Weights of a small mixture-of-experts language model, trained from scratch on English Wikipedia: 320 SwiGLU neurons an expert, 1809M tokens.
Below are experts of layer 8 (counted from 0) of a mixture-of-experts language model. Rows are named router (the router's row for the expert), down (a neuron's output weights, with its number) and show model dimensions 96-191. Each number is 128 + 24 x the weight over its row's rms, rounded and kept within 0 to 255. Numbers have three digits each.
Before each expert's rows: a language model's description of what the expert responds to. This comes from a sample of Wikipedia text that the model never trained on.

# expert 1
What it handles: Prepositions and infinitive to after verbs or participles in running prose, such as in, to, by, from, at, with.
router:091129103115130116129107145112118115149103145118108096117124108130129150180063105134125125116126142126167107126147093111109102109094153142098112084180096105116151046137139132091143110116125120120086122114161108131174139106160128141120126122166083115141111120108128119093137139107102121097
down0:150114118137133111145133112130164128166142139148176127137130137157124121138121102113098105137141140100124098108111119168110137124120154124119123126099126156124166140114094115126079086112115101113081119128132116143100160116114184101168119130119125107147138170144125086127110152145107119094
down1:106140145142125123142105088078119130180149111116140131138119124114130105150152120082131119167175139146094122177099170139076163172137180109128109164158130147126154133110147111154089091126140158127163131156118135113140111112109166147107112124130135143146091149124134155174112180137096162137
down2:155124143133120130127146097132158096142118174111118134136151107148145083112146083114117156130120133138098149094121117113102123117155084095148134155116133146119149142152123131127141078124128131104138134137096180133114104131080126129116136127139145108123150082126114094098102121124080178180

# expert 25
What it handles: Final or middle word pieces of personal and place names, such as -ton, -ford, -ley, -ić, and surnames like Smith, Williams.
router:123081066144144096148141141114127104172132136165149142142131133155152132117133152135112154114130128102129152157126088127132072145120141132132135139117145107115154148113101123137093094134136151136088105171119146121165135115059120092169138144118078137115159093128114105150094111103126144123
down0:163128074112117136111150094134102094157108147154148130149154172127143157145114118086131108137173116126111123141156115115115104148114156102133178104108153126126122134081164121142090096116143139107137087130098147112107135088121136131140153106144084128152131104148094133141134111109140129190
down1:190143091151128148108143156125149079173163137138063092141177192143130115122144110147140151140145131157142115119140098150160087114160088149099113201135103123160101110116152132123107138123141143133166091135140146150121138095136126145122145121137126129115149137095093141122141098140117155148
down2:145153138166129155089087169120095124148114152140114087078130144168145122108082132102118102117145130095116133158144094133175179103129147106142141099124191148125154094132141140112158130123153153123102164128156138162174177138082116159115152107135126152156149150143104134111098127156134129092

# expert 12
What it handles: Suffix pieces like -ic, -ian, -ist, -ik in Slavic or Eastern European names, plus political adjectives like Democratic, Liberal, Soviet.
router:118099098163105105159142138140143150108128131120059142114109131123112115104158091136155129100081170142133107178135156138148138115110117097160108166119116141149119164119129150105109125089131134132103132178136127180136099098105123094136098187134115128130104130148128125118133124115127137112
down0:148126079107161154172140107109118141144118185148096140150101147143155139097123133051125121113128156119138135141121127106167131116084149135130112149067111110121087128134122097157113129144147167109111108140144167120120137131093124073105140086120119141157108129127109133108115151102129134135
down1:151171115128088167161112150121107120119126114107147134137127071084110123113157114119177165150151126110168105118110156126143137189109111147156117172139138088152143098138203150136136152103135124108126100156101077148168115124161134093093129069112155112170145114118131135130134121123122098122
down2:113133076083124140100102169100151136083091134133148141104130139125166150126185085106106129138135145136107121135139128149107122145103144105099105125144097124104151116105126120142162155126153063056127115150119168139085144150135132110110129112123116121148110127132120137143110105145096144127

# expert 2
What it handles: Pipe characters dividing cells in Wikipedia tables, plus list bullets, semicolons and arrows separating entries, as in Player | Seed.
router:124140114094107130110084166125148137116126138139173129152175126137147112141130150116061101151171147175156116156139094128095113091110170157153149121167126115119134154158132116122178124164149108115154107108151107105125117109136105154163115120099100129124137106116118123126153094158114130143
down0:088161111159143148149086111086131126137181132135152103124115105165178091132114110129120124158087126119136128123070128147149081117175161155137123122135083067086134102110130150121125148158143136107134158101111120188134141124165130137134138151151106132145153102113113104107133092124124140119
down1:112103141116146146171066142136146130148124140126118129125109109139149126097106143135128152141138141121114125135100133117123150115102165087135137106107090125161146112133161124123118120151167141129101128131131133144141151080163118143092113086126129118135118102102148108129092122148138114118
down2:112119091155133129108119138124127140127110136118126147148144119125161090142092125149133112086108105138154153131155125108145130104113130130122128110150128092150109107107122138118152065122147155115129157110135153137139168158142104121165143088116112117118121139151134096121171141122125121090

# expert 30
What it handles: Stems of general and technical vocabulary, often after prefixes re, dis, con: reliability, discount, land, water, data, impact.
router:148125148118156086121098112165063133110139107130149143093108142153115111154113134177128130158124132148128122070088131104119175104146082134097109109149152143124129140137150143142127159122140158105156120067099113122094136128161103146098102118136156095111122147115156171143092112107106132117
down0:130139100156080142110141163094126125122126108123129150114165114148100132114112104118129133104123104100121122111129113130134100121111156095134101109115133075123100076127143133065076136118090111135099130137157153138120147139125130126117140094189084137119141125139126143141120104136150120111
down1:106100113109077125170124163160126154092151111138120171111184112107091138120098086134159110103157117141139106165096090114153125212131157196143129125148115131098123151134159128134113123075156106076129086155142173122149146128111120104114087097113177161107125115141111106108123124135173152143
down2:154116128173134132093135125124128116136116120144143154117100105130134131122192139123101109130144101172083109153098118115107167123126186096113153138174126114109105138122111127136132108106153149181133164150113097145143135129112135158137118143156114120154116124143130127131082144117121099178

# expert 22
What it handles: Articles and possessive determiners opening a noun phrase after prepositions or verbs, such as the, a, his, their, and possessive 's.
router:121112137123096126138122122109149141115130159151082150130192132106126130106139164152128133125158109131103064171133149128115102139086119140127117103114097109140145110142134125090098140112130164112056152173129118120089119139133140116142115119118102151146126120094105167093140163098102105128
down0:104149098146135140138113123112112116133170138129080129122151132119139124127118152185142144147089159160097159140164099153140126125117065142119121099095149133116166121136158143122114160103087096089132087148110108103137136136121170154141139139103081150117122179136142132128187105103139122096
down1:108140160159117137136097155107138146094142118126176121156105099115155094115150141151112145099123119163144154106187113113140107157121053184105108154162118172141171122100154081166104106143107118121139134094115133154138135095117138146121122159144147134120107129143086105176146135144122146113
down2:156156129095119197131126095157164134130134175150160168138149154130124120127163119149102092101154154104094119150106117122115140154160145107142152151123127133146125152098155127155158095086126115117146133112127163113101080166112124115133080135107093105126099130105201160133189135117112144138

# expert 19
What it handles: Line breaks ending lines before headings, table rows or new paragraphs, plus quotation marks, apostrophes and heading equals signs.
router:143156117131112126110125090175143117165137084143135141156146146134140156123160104091140144139150098137118184109121110151133110135192151092106085140154122103171118124137118167122144117133131130113170094093155121110096135134145137091113113150149113133109116164124102100117160149114131112161
down0:148124170132120127130092141112100135129144104120121122128121119136133125162122123149149144077140151137100139133141159115126159106124126176129133108106123113148124147163120119186101114154090099123132136183120132127157087087152142102097107096168119134089141145120166119074143121114138094145
down1:132098108142130104108127131153116130137164084136136150113122110171135136136154116118136126105167160109135119138153083179137109113106126108104198129153113101116136170139163075121090136124105166123111133126098109145161160065131124145120166108104143108162133119112124121112121172147101141081
down2:112118123125130123135120113095088122115139096158154159105162129141106141116138131132192148130138060150134138133102146098152144133118099142111124124186122142132118137121140111113147126123132134111117109123149127187111148138128131090164121126142062126128134120097138062122111155131116146165

# expert 9
What it handles: Mostly of, plus in, at, on, among, throughout, and place words like North, South, United before States or Kingdom.
router:090107139092074117105113123125155109102100112108116108116146175117105182147119072148132130132132102075145091156099132113122109078149114132153157120127149171125114106140119103124125144119081142121142108156147157179154138152148172143144181095116129118117089162125131108146206171150131155134
down0:148122118095076122131157137167154141113135103148127163130153086113105096108130142123144149124147136117171107149109197122116121156129154121158154118125140124143116153147105151147120095149108134145146134114156119088140126129116130163128147129146150108117132138098103139146106111135115133171
down1:119148124108156130101125175088134137130169101126143145089172141072132108096135110104137195130117167151133132096116099122111163109155192154104087107082138158121163132136118111093168136110142125114154137118145140147122129116120144136132099148102115147136156171159107106097102142166124140128
down2:114135157184149136168112131106138094097151143151133094133132121146069166095150094116147123108149128129119135135178108137175118143106118107128088151115085130147146132127126129147088112122136103116069122135113146169116112103140110130133145107135176152059125140166169156086106127177148143100

# expert 31
What it handles: Suffixes and nouns naming activities, fields or institutions, such as -ation, -ing, -ism, -ology, University, development, training.
router:166087152140146093109139152165137110162107136146123138120094130132118114090125103152135131115122118135124140140099137113100154113106143100149102146157151157158090135123110126094085145074115120138153093125067109108098143149070091087138176118175132097117122156116147137162168126143114109114
down0:125113176129113146128135170148102135111131124190098136090114150151087161124160116122134149140133151096137158121154087130096099114152082098104145084141126179130134160123109106095125092101133168082124098138137124154147118133159131103132143168149105114121133141118130133141150136169078132126
down1:118130133145118122104121121146162141126090173110081089130097120168155165118100161124113167149183158111093158151111149135126126100160113120145138146093180121131133110078159144093109108126105126100131106103119112133151110094102157091182158148097156132134138136156149093161155119095111107135
down2:135149104108146095129130106134160122109109143105114199113156166162108106125151156159121114109123106156105121100137179147150163165114123168098103145164136110169103125159116091156120122099099123133127140095085105119135090170115145083158138143142113128132161137137140091124146140117140109102

# expert 16
What it handles: Colons after infobox field names, plus separators and introducers like pipes, slashes, dashes, including, called, as in Colours: Blue.
router:089107152114110074108104113094087151145168138094141124132109171143160125110127171132136115140112109099151119099094145138136164134093111167134141162152132148127133121143142109115106128156124124148117170170152156126116133122147152147133151131096093142124085085153135128078163103143097138092
down0:118125144090130078110100136151143149090175095136161080097160116119110140122129124119155100137091134069159199161122131120108096123083133127157116145144061096135163140150151069127151171128112128115092121139118116163113143166145117162118084129144143126132119121112134103131137132122143130097
down1:142095124104091146108147154129116146122099178171161134143134120177162122173145074178136146139143132106095097102099123121166143162140153109157115086101172113142147100141141109153097187118133128112162126117088128147146085119087169120161087093137140109154140106150127118091136100118140114139
down2:116123103134152120091175164111117115134108083087130156154142087094143136163104106125110103154112151110159156115126090103100076130097131139114144133137099156147147107124112118137129148087134164150170099136126144106135077188128148108101153136131125097121124076131102110129119110129166130110

# expert 6
What it handles: Single capital letters inside acronyms, chemical or gene names and formulas (TGF, H2N, D-), plus non-Latin script byte pieces.
router:176159107157137149087111104140144118122123116139113123121075117153152111169115171105171117118104127065108089093139173149145120134102134140134132099111132121142098141123116109164174125133138101117151105114134153133149123115156150108074154132141146135127127123116079150159109134099112142097
down0:132114138111122149154133138144126086118128136159091148108131164154124166175137094093104151146118125103081140127120082172134107111151140128151154097140125099123111099144118116122123121105161092136162119147136132153114153147124143122147142100113124118106111109162144106160142157140115118134
down1:123124098114151141162114078088104152142137113088164064109140154173098101150107102137151091113119121105166149134121097121153113122112119091110070147092179133122126134118124135155106118092154126114164129125147128146091130111146117127155134115148118138134087143094112113095130114091158163135
down2:171160124130128127115106149142104120159145176094102155164136130134122118135114148118090115133157112123136080138118127099160160145147099110137125105140134151101119154129108136109073143132140133132135159143100123128122134149152061145133172116064140103136124124097107144094146168145093141130

# expert 29
What it handles: Middle word pieces like er, ber, mann, chen, der, mostly in German or Dutch names and places, such as Krempermarsch, Regeneron.
router:089100144114122158119147121152101135123130147112193116177144104142081132114125124128107113127129158101131117126083137143109100119132158124091155138116136148100106170139142135118065108132140084167122134119126108137090133170159100122111106154096137127118163142140116105121118132145137101163
down0:131085137142099132118146151062140121115123129133179143111087192133133119145098130063129118096172157152143127131132131153175124115145145141142096131194147103131152165136139143066121150116083136116134113125154095137124101125115141150120107110146155197123127164091129131122111135098137138158
down1:140129137116157093151136128172117120157133103155124138114147141121117146081146175143119166118091093117135154157139084172133109126120141157130161102142126122150102132161109151108129091088128125119144154134116119143133083088132122132092118120181134144131086173118121198132117153148102096112
down2:133162166136128065131089130122106182111119118128103136112152124098136130102171083114119141115102140116124136150130128085115141103167130167100144137080125125147161137121150156123143124131129173128164085150089113120154147102121167136121098096095156141157161134127110121124172154124108132125

# expert 4
What it handles: Single digits and numeral words inside numbers, decimals, years, heights and table figures, such as 140,000, 1.98 m, million, century.
router:116093122150128170139133072113159168103162167122129101113124178130120140076138129112105115133153168088140117159118097143125130184146123103135150158157159127112112097114073118150104069149108164097126123147127110133126173103124123099095162104188119133121143118092134155086165094129118099124
down0:099107128091113134100123112115130147148115129110151125105128134148124113108100132116121157119138128140111154153163121149187149176101139110139149118122094141122133171112138097152158156139179121122116120147167127100075149116127139107115118167164148137136104122140131126115166150111122139147
down1:145138144093111155129067117094132124145136088138091123130137129139136131147119106090104128123092075124125176167144095131066126141108140069115138134126108125115155121099134141127128133125114168105113068146118142127151081165136099139136122148126145164125137129102107079102109153173090122100
down2:099172113145175119160140152160075098131111097132122057098123113139095134177142133109161134127103172130083145134123105102168158140120162134123117086165075115083111169104095101100156130097147168109099133136088134158144142141173121119130109123093135119119135155110147153154134117126090146162

# expert 10
What it handles: Parts of proper names after a preceding word or initial, such as States, York, Records, Coast, and single capitals or Roman numerals like O, V, II.
router:154137066132110174126114126072138119166132151194151110100122155123122186159135132127137154120115112090119113157128121122165105147135137129173179155102144092126120115157102101168150085161141150140146140179119142131133136113098139104174114116110094113143155099170090136132122081086102135124
down0:110133162126132110105124153139149128118153132174148153158140166090135121122152155123112107079121095124106124137120124155083155086130140168141156088102141123113134095127172187127130102132128135149114104151128136101143165110129179141082148148084142082088110127174099121126120105169106080137
down1:156091133134140148136111123150105100078112162116111101135121159179102144139095081131159172127129121178131173121138146130132130150106145107111107115099116148105131130134093121112123141098114160139122107143099140116116119145171096177141170142147144162134166110087131135147112106138106157164
down2:099138135111164118142124098131091128124184145093120137113151144107133130143115133104114144142113154144075101115121116135085129122074105113154144162099130168084146114131123096098134145108103113137107104161143102116130159106102119135150087146126147143112113111129172122130129097134125134103

# expert 17
What it handles: Bare space tokens before numbers in table cells or after words, plus prefixes such as con, re, un, ex, pre.
router:093153088094085123133143139141161145103111110142172092121087136138125164108152111174149128113128079125104164177092165113147181136134113142097147184091134109153163142094097100133138157141179130133073132151100137113157143146147140111112140122132133131129098130097139116131156135166127114167
down0:102103145134150115172139135133111126128162103160127110147110127066148126115140122164093112125128147099168134097112143174133129119161110135083180122126181121119154156158136078136105160121118115113116114118123135130100150151160114138153100121113170078172144138119114170089144115162111155142
down1:099117164163119127113093110190152061161153123110128176116149131143097114161113193122114128136109133127156108136141087131116095144170101101120144088112119110124142104098137163169104092147109139129119097134123128164192150137116108165182123126149123148123131123129140104135140126124141086119
down2:109094116121117086104119119129166124093129093111106120156111121175135104129116189147120144106136097117097098134109128156135110119119145130142124134141146108100120126132139138141123131143097135107116123144121115126113152120090077128161167137125124121140173162159134102136108114085133159121

# expert 3
What it handles: Common nouns after the or a: month names in dates, position and direction words, and sports terms like round, season, part.
router:110132132143145108140152146110119164120127111131118166122120156124086169081170088177117112133126127145101093082160095095134152091135089100117155117163094122109104097151133145104139135124094160127156110108143105143123108115088112151115130074115154129151147069112144153098094134174127131110
down0:126129127105122136108170132099112090109127129139164137158166146132199121129126147120128120106133175138089137126136180122112142123087132125121148155127157162136136153100154154172086133089137173145145102133117109155130155144122169138122128138125127132109116136112138150128144156077091102188
down1:056117112179117103105127090125121118118167147152138129136129128147137134103127160153151112153090108107142144129092141096112096122163136095158157130148114128149133115123123128096126122126145109139141136138112151122142097125150159107122114131159135132165171163086135151136147154147162145165
down2:110149103102136133196095147114129093098125094145102106106125133130147113079123132107158108116117081085165161167122096172151122107132131124161111130128165094174159171117145098117106134106122147087133155138118089121147125126148104107097130156163121112160103180132123136088117145112118142137

# expert 24
What it handles: Sentence subjects and auxiliaries in narrative or explanatory prose: was, is, were, he, it, she, has, after commas or which.
router:099110154141100139140124153111135146137103178124134141153121124142133139118136127092087115153186121149119135129133073091169097156123152158105130106099116102124165095100099124120107147168118122091124125116133149122174156136114154173107131182128163129094122105110106171132170093116177135090
down0:151131144127111128162077129130149145124100137108137135122098121050125117179128108123117169149104103139121119128164130118138122138174141131137126102170116177162096119141122183125118109129168128141172124119121104148121110103122156168066123151126154120096148124098163125126132164152147105165
down1:135112124111118122123179111124102076143117172147119100124174137136134132107134123151124116139135137111091103147111124111123148123123111120121134093131146098123148122126104165111151130111147150100148099124132169165126112119114161092149091120133117118116126145105168152132087173185155092104
down2:099128140132126089111121110148141107127122107107142106085128145138112161072125143112120151075137188098141134117134169109104117129141097115094100147121103128128108166073111135116130133131123128133093148072112136134132108131074135128111149118149130138130117130087130147107138115128132146115

# expert 18
What it handles: Opening fragments of words split into pieces, such as f, qu, gr, lev, Em, Can, usually followed by endings like ing or ed.
router:103154125127174164109134138120096127141083134102130094102151103142146114121130110126094118134133158136115125108121127142118115108100123136107108103081148133128161154123116121102121132117091089163167171139152101124151098120160127141166110116097147124133125163132123176132147123109145144139
down0:150111130119141130135124168113183148093133112145130108114109110161140123147161109111115124118137079157135119135107158143129137136137106159101155149118116146111142066181114107163112116100125130149146138128136135121111116131111139143086174114129124082137134156104137102155124120074137075132
down1:131142115131097111113123188118108125174170102130135161184104129109143121115109120150136133147110122130125182136088115120145143174116112125124063136147075172115136140161057138126111135149140111121131112123144113137113131124153147120123133132101133158159123157100149161149152123145112160135
down2:121098174136153089132137149151096116111132132136125093113129124126148091088088111118098115129114143132125146125144119121163136162110124136137158087126085115163115148169171114117113109130135145112114130114167120125113130205127110146090129144117111143146114162148168102157145160114140131095

# expert 0
What it handles: Middle and final pieces of personal and place names, often Germanic or foreign, such as New (York), Bol, Hel, Wal, Dr-ot.
router:133117125123173149103149173132119110123162109102125110117128144097174102083136131090124122147133104083145128111080114162130134076124102134103148110153121136127122149105146132166123172126155156146150128112098127136129119116130127134143116120117131155137157163120103130108131141147136134172
down0:106099088108133158095116138133113132104101103143099127124144105117144191166121131159109113154136133143155110115131110137138094120127122158121141109142130175151138137149137132096123089072135080164134166128155138142136147123157114113156117131168148108138165128137148070143170169144133080137
down1:081146159131143110127125124135127119124144161107074176116136117152110088126107106096109155121112127068130123094117127149083091133115143132127070096119139147094131106136144133143134153125113133110098123112128161093094179114130111134085101136169115120118156113089125086150119122162111113123
down2:086105161123162132104154126086181127105104143103122139093132084150131134158088115140106112136134123181131144147125151165157141152138118108109112135108111136086115106162115100149141123122145114102174135092101061158120118114166109118150111104142137126097131127105120081133111127110117108119

# expert 26
What it handles: Commas, and, or, but, ampersands, dashes and slashes linking items in lists and clauses, such as Filly & Mare, greed, jealousy.
router:115123148183088156144133153115120115124149137101172130134162136184149175129085143138141157093139167118119115175150149106151136166133150163144102158112123138083185180116134159126180106113131191167144144121168143133116141121117137172155120130131080154106122115148123141086142137157164141126
down0:142135126122111113144121087119144150120139131134117094117128093146104116111108088124168067150102130107101109116136123110125140120090149149097110153182145146185167146138113149095171128158120102175121097155115121110095104134095153133119088102120126133129128128113118100126146141175146121144
down1:092144108143140083144135109148155084111099098107123144138097155162148104123115137143104111145102110132144147173143138151129104129138119129126150127147121140097092150092101139082126154109100114117118153104162113088168149165087153111108175129110106135111110138134126154107150155118150149124
down2:112108109119111140123092094165138195120114135179118115145115134126118127162136127141136114144111118097155137107111123134144150136149135132088096120146157101122106142137085126110098113172130111126148146140114180185152166148101169147104129113085144126099116100097153110138145110132134158132

# expert 5
What it handles: First pieces of split words, mostly capitalized two-letter starts such as Al, Pa, Re, Sa, common in taxonomy names like Arthropoda.
router:129137108137126116112106152130168133161118077164107113137170118121134114180096136101174125140123147167122154104172135146118129154108098127179080134136099164144135121112141098154141156140110096109125130137138111129160111126137107130114121137133142112142123131144120108133110106095109125129
down0:154149110150130148051118132119136184133124128129116107161071149116137136093143120155157102145106125102117119112194125116106087124096107106152100146140145086133146123130148106103121178146145121147147114106162134118113115148148151112080113141134136122096113118122155082099173108131105121106
down1:110117118110113125156108136118127149154149081122131106148140113129122141117116132132142132160121177118092168123130116138127117141154118125130177133134135089124145086123151128102121162105193145181141130138129084142130123151163116105135099104102167142115166080106152134119175129102132116139
down2:114076116184113139091161149154102079157122121086131137114138161129104137118142157181157081143077120121130098131155068115163127101130115126101109152122089117133108110130079146132097131111119161132133100117095137116153109158132150124115146078136141132150141146149141103162130126125102122140

# expert 27
What it handles: Common nouns for works, roles and things like film, album, man, son, team, director, plus Man- starting Indian names.
router:077172143153145133156148114122116128115164153115128115131117111151115103172163080122105143105063135153133153113073145092144152128169141117145124134135091100108120081135126143103138156136110126090158146107108109092125123116111157169109121120134156139158124145140150094129089156159169130150
down0:102132098104137134094150109149126106157132160149138129159084157103143136126161153091137107148116159147128134156123140148168141124141109139117114154110127133136156119140141130112082079130115173081128126161147142152102182106099146127167196151093115106117133100112132094113148102127131134126
down1:103110075140132158131101170124076110135100155185091119149144128109131148155130080104111113155100117133131147081123155125182133114088102111120146096145146096106156146133152135129074141139152122081144135146124137112131127138093136169124128130128138132131154156115144158150112141094129140130
down2:120152149136172129120124105159165133131110138118074136098150139106119092136139100099128118133145135103151137137108162147143131107126117108110177144147091131098103140160152114086110107129153105157146134126118159123134131154164110158159149111103125177139159107145096124124105151198130139105

# expert 20
What it handles: Sentence-final periods, heading equals signs, table header rules, degree and prime signs, and labels like Species or Order in infoboxes.
router:163153111110119101131103125181115151083145142108171144115135096113106118141160140099124138136142099086081141122190145123144121152116121116101117126138122134117149139150112144110161104133173141163126149147111130121102105126127161150146152126157129131174101153122126159152121163147121091141
down0:098120148138082136148111117152117109106183134150106118179139099144110137140159130122127120148127095136149147164137163104079100131123098104152103158163149132134075118158087133196111128091141110139118125138115138104121131105108163127123111149155096123127088126119100108176098171155148114204
down1:110122106145129132091108118114107127096077156117130123159128104123138125106126141134144125161149132112136141148136120151134128149156144142094104180126110134161100161124111137120114094114134100132135165096113156147119143152129116147099099086129159127132131121135149149158087143116172152131
down2:102124139126161107148156123111129087143135140166133122133113104110142112128132133102128105160156111141110133129160133087130114123110165152137144109161080126170151159120141144135149108121137138097112107135149106104124092080130091132127140125124128106145139137121138164126106153095069098128

# expert 8
What it handles: Digits in numbers, years, scores and statistics, often in tables, plus spelled-out counts such as three, five, several.
router:145156138133114128111143108124133123109126170150104100127117106104119155113064167111126118099150148110144085162116118130116112195138169104171120111114139141130105087132174114169166143144143133154079124149128139111180123133127127128084133124089123168114092089120068142122105132123129142119
down0:179113112140107081153158150120125159150151174108111107113122122122070110132142137142112163134152116089120160115133090148089130124119130103125114118095122135124118117094151138130127106156162122092097107129138133148133145162136110121147107115155122129123159089143084109100170140104166105153
down1:162125150118110115114093105129127148154126090114140114117175181124088143124116123122128176170145153116138079137132103138133153128119186151105113173135120173144128107127135152172123125143148136069106127146141143142085104142173167163161151156120084177138135103160134132139132162162139111144
down2:141125137166100136129110161118142117132135112155125155132095130140168130106127120145121171100171101102142123119094103126142124110087111133096139100070144141123121203147151148127133116113128119139137114132127126128136109178097102099137174122134114121146150110104133119131116128125148129127

# expert 15
What it handles: Line-initial list and infobox dashes, equals signs, and Latin-type prefixes or particles such as de, du, pre, inter, non.
router:127171148145140146145143157093121134117150171142153070143162111104087136092148131135169145127123113140146127122110134100102185145159130135122119142107127145100137144145124110158164111161106154158090140137114143114101139121144087114093160108152133140121152116096173082099094132137159102148
down0:108095175169097084092121135091144162089122126146102134126139101106091115138149146158119098119156140088132130125149093090154131106130093089132117149137112168130108116128108129126111133113142129144143135092091128149116117136145146112113101138110128153118141118106109110114120100145083138126
down1:122147114117099124124137129147111139122161144125112111107107134141154156153128117134159126139128137137136148121128149160078128136120082095147099132146174111086149140086121093124141115123155138137107144161124160095090150131180139124125132155161105130161109163094129133122089115160155096137
down2:137123104147136121091126104120122130143165136121154105166152149116110150096147116140085128162139152168154126079136127148137091140109149135126148117120130150145130140122135103145110134186070093150180172125146120115140136134152142159156115139085151132127076138122172110185111113144109154129

# expert 28
What it handles: Closing parentheses after numbers in tables, and short vowel-final syllables inside foreign names, such as -o, -ro, -hi, -do in Riccardo.
router:114130123114105103133114149137112089086115095107095141113126142115103101064133149086155126116154129204150140140158123158068132130152113148132137103157112124105176134122141137126121080153159056125146104122111156148138171153131137099114080140139126128106146152152152131164169115115134102105
down0:152128130145110094141133085196120136138108154130082131124109168147152108147126103087125113150141123105114145140095087133112139144132162082103135150091115152139102126160154140179117119137173134168155104093106167117144131158145149117136112109106107076146114102158150145175143127140176125156
down1:113130078142113133115150125158144079121091127077078096134103122118130111085098139112136118083107119171135136165108121139145122123126148082115110123140117194105176118164140145087133124119127125137123158135109093090097167142108115162122093146076122132148105123115163147121111099087140133107
down2:108114136137121133137137129109148096146127125139137092128132161142138120166125136117141123113088154078156127156126142134134130142127156126122157134106124092093131153147063121127138141132173133152143116177111143130139119151119137171131104071114149164140129098136132125153134108098158120153

# expert 7
What it handles: Main verbs after a subject or auxiliary, usually past-tense or participle forms and their suffixes, such as had, released, killed, picked.
router:176139125166128122155116088114120130125182163117110178132144101155122150133064112153113138140163116131139111100181147111124100148118154101143139091120116123117128137148133129114144159102124164099110083147144098112155133115134146116134174125105159136141093086109145101149147147127101134120
down0:129140085093133103165179122118138156178139125120139151119137141118108091133105131194113125107077153075135158136163103131116133118101198155078142101152162133135125118137165151103128124134103121150105090090163115164150147111070121130119104113157094128142130114110096155145146115105135131122
down1:119131148113167131108134124118106118161106154134192134146151153121140120135131149142113124133111102119138156113107095116143123138128100100086146129136137150095110102069143133146107147155114144122131116110088107077121130115147069134159125096100126114112124158166122120116130121112152155120
down2:146119105075159155164150133127138161165177102121131117139112171115134127101137154139136139135103114153126130103156118154075129116125126146094129133083179126091142109119122111132111113150126084126147113166155168166147131162093104107136189119108153093145114169149122169131100140138143098121

# expert 23
What it handles: Plural or word-internal s pieces and endings such as es, ers, ations, plus plural nouns like people, games, women.
router:144123151089151147098164050161143132092155154119144157153136109093159095168115143105136132152156136166133154099132134128156093100070116126149108118102117136127099112081105123128118151128153082096148142100122142153105104187152133157100109160073135125121142077116128115146136108163080139100
down0:101123111127129143134160121144168121094150099172136119142126079161100140061116138118110128125145098115089085111141172155132107120135116141139146114120079143130126165104102130141094109124153108148139171173130117112136135112145143163092105103153152143137124087151079119093155117106107171160
down1:159143124164122144136119085177104121131157105100127129134146159160121074161128135104149114101112121133156118151092126115127136106106131124116107137148121144141098133119151139203122125133148100114088121156116129108134122102107129116140151081075148091144162095088150115123134118087161131120
down2:082127147149090086136120103132157134112102161143152077122147122152122151142168159101147153112148120087164098134107183113148160149134122140153146129132179108110169139113112113103126145115109140178110127129163092114170123133140161131145140103134098137090127129130137098135167170127143105116

# expert 13
What it handles: Opening parentheses before scores, measurements, abbreviations or dates, plus first pieces of club or league names in sports tables, such as (NL), (4–2 p), TSV.
router:125158151144145174131117112099138147124088109115121116111144102121154135156178148157111119105111123148117167109161154140151142170171113158112119155097113112140129131148153149122160114141151075169112135079116137122127127092160119122129122099122143130104137102153112126132115090114158146175
down0:158107136115128120136135147126148116123171136120117149128112072151164144147124130125158121137136135151112146060137163095167162169139106162126159151090096058117094182133118139172114143115106128153117131170122130141116138133109082146123126155125127134123104143177155112112111148108103099098
down1:129147143094123148149107161091126130160084158160110116101107126127138143109088112132079107125136143100116124137143116139129175115180107145094187099135058060135126138117116151175129115121144126138151123170138110116075099124131101153157133114137120145115122135136118119133153154152092144156
down2:125118126131068125166132153124157123155124138117112155136127154111103132132172144159121104109137130103138133068143092123090145160156146121127111152144133146128130132136094130133133122151131161112127151092108130122140148111120138122164125122085134159151120124117130169139187154111165114117

# expert 14
What it handles: Inner syllables ending in i or another vowel inside Romance-looking personal and place names, such as Ro-mu-aldez, Gi-gi, Gra-ci-e.
router:150108135092120118125146142153143104166093078117091126167120103126138116134111139123157127146103088148082187161146124126115148128126153122127123122105158121130117158126144148145115115074092167099110136135152139097110110143124117119166124124143128103126137155151164110136059100107149145130
down0:157149105144154096080142157097171142145083149132130090108165162138107130144123115126138131155117145093109124129095161133096139153118127111129160080156114136149113125148116073098109132149099103114100113112133113133073112132077174096149139139121134140155151132126115128137119148113125130135
down1:109110091119147147120144150155114113131080116173069175124120153095128100173131132163124145145116193127116106154139159133123096101122129133126087118104137135123111153107082126163122113127166121080127117089149138127173096112119117111089135116123116150164118145135110130149169121102109115095
down2:114124109140130143155129156120132097120097165162122133102142093099169121148152090124124141134094157118147086114160155128143124130139093138115151169108107093127121133117124086130088188110150150134144144174155119167136122134113122117118120174134150115123140131181128113134106146139184131115

# expert 21
What it handles: Leading and inner digits of years, dates, scores and ages, especially 1 and 9, as in 1997, 18, U17.
router:153166102150157142136150100167146147134164158127131120109120147125129137110067147102141150103139092066162128125139149145130135138092132144147130161126117097167125127118167117137143122135138169120072157120139141142134164149114168117121140111134083142150137139150152177125152165136108142103
down0:127171137125132144110119101125127138141161130123079097166101162140135136166121143137130160119155063150146112125129144134094140173119126111153142147106110113151109143117109126150152160158120129127111125118133082137141113147094083138117121179106127130113136105125124142113158123130122132100
down1:140170109159130114174147189131101141121177155146117167134115084138144137159090115124166075165082100098125142145128115156127132120119148113164122115130099155112091110080135160096114109098107130133182150130115131132136157144115167153111110102083154146122137149114109154099156134160107117143
down2:115138167152094085111136111104129123120175154114119150145124148155165125163139111084113146069126113181122121134084128109116140103122110111148155134143136121141145120134122163151072120104101162094118099118123094089135095131143098090128156100108089105159124139115119139118140166091153072090

# expert 11
What it handles: Given names and color or title words starting proper names, such as John, David, Red, Green, often in team names and credits.
router:153124147116105121174145133100153125136108118153145157137104158085141103127154124138090122114112149113136175134140111122153111115176095120108149161172154152125073067130131118140123106149101116143115107089111133135110117131108116127139146134160137122150135158129152080153118166146149123155
down0:131101137122141117119131129097118100148152131135151049088107117154125104072072133111107104140125133134112160159124089139082143168112142156085098121096176145134112082124127099115143137140134143177135156160165114128067162143137155115170140096160121119141120144169171086075121129118159092124
down1:158115096144120153137118121097135107145167125134090120111129139098130141135177139107139131107180129144205145127105091108152102099123160127115153146096146119129103141099149133151092086163141097103110113150139135142125111094161174100103149115105116125146130166113127115129121166146116096101
down2:135144117129127147104182121142112117133121157146112132151163161129102092163172122153128151147097145101134115142110167093153133075152105155139114120124094128117132133119152133090108118123177155137098067145135113138116117148134170105131108152137154165126164119087084126151133124154127125121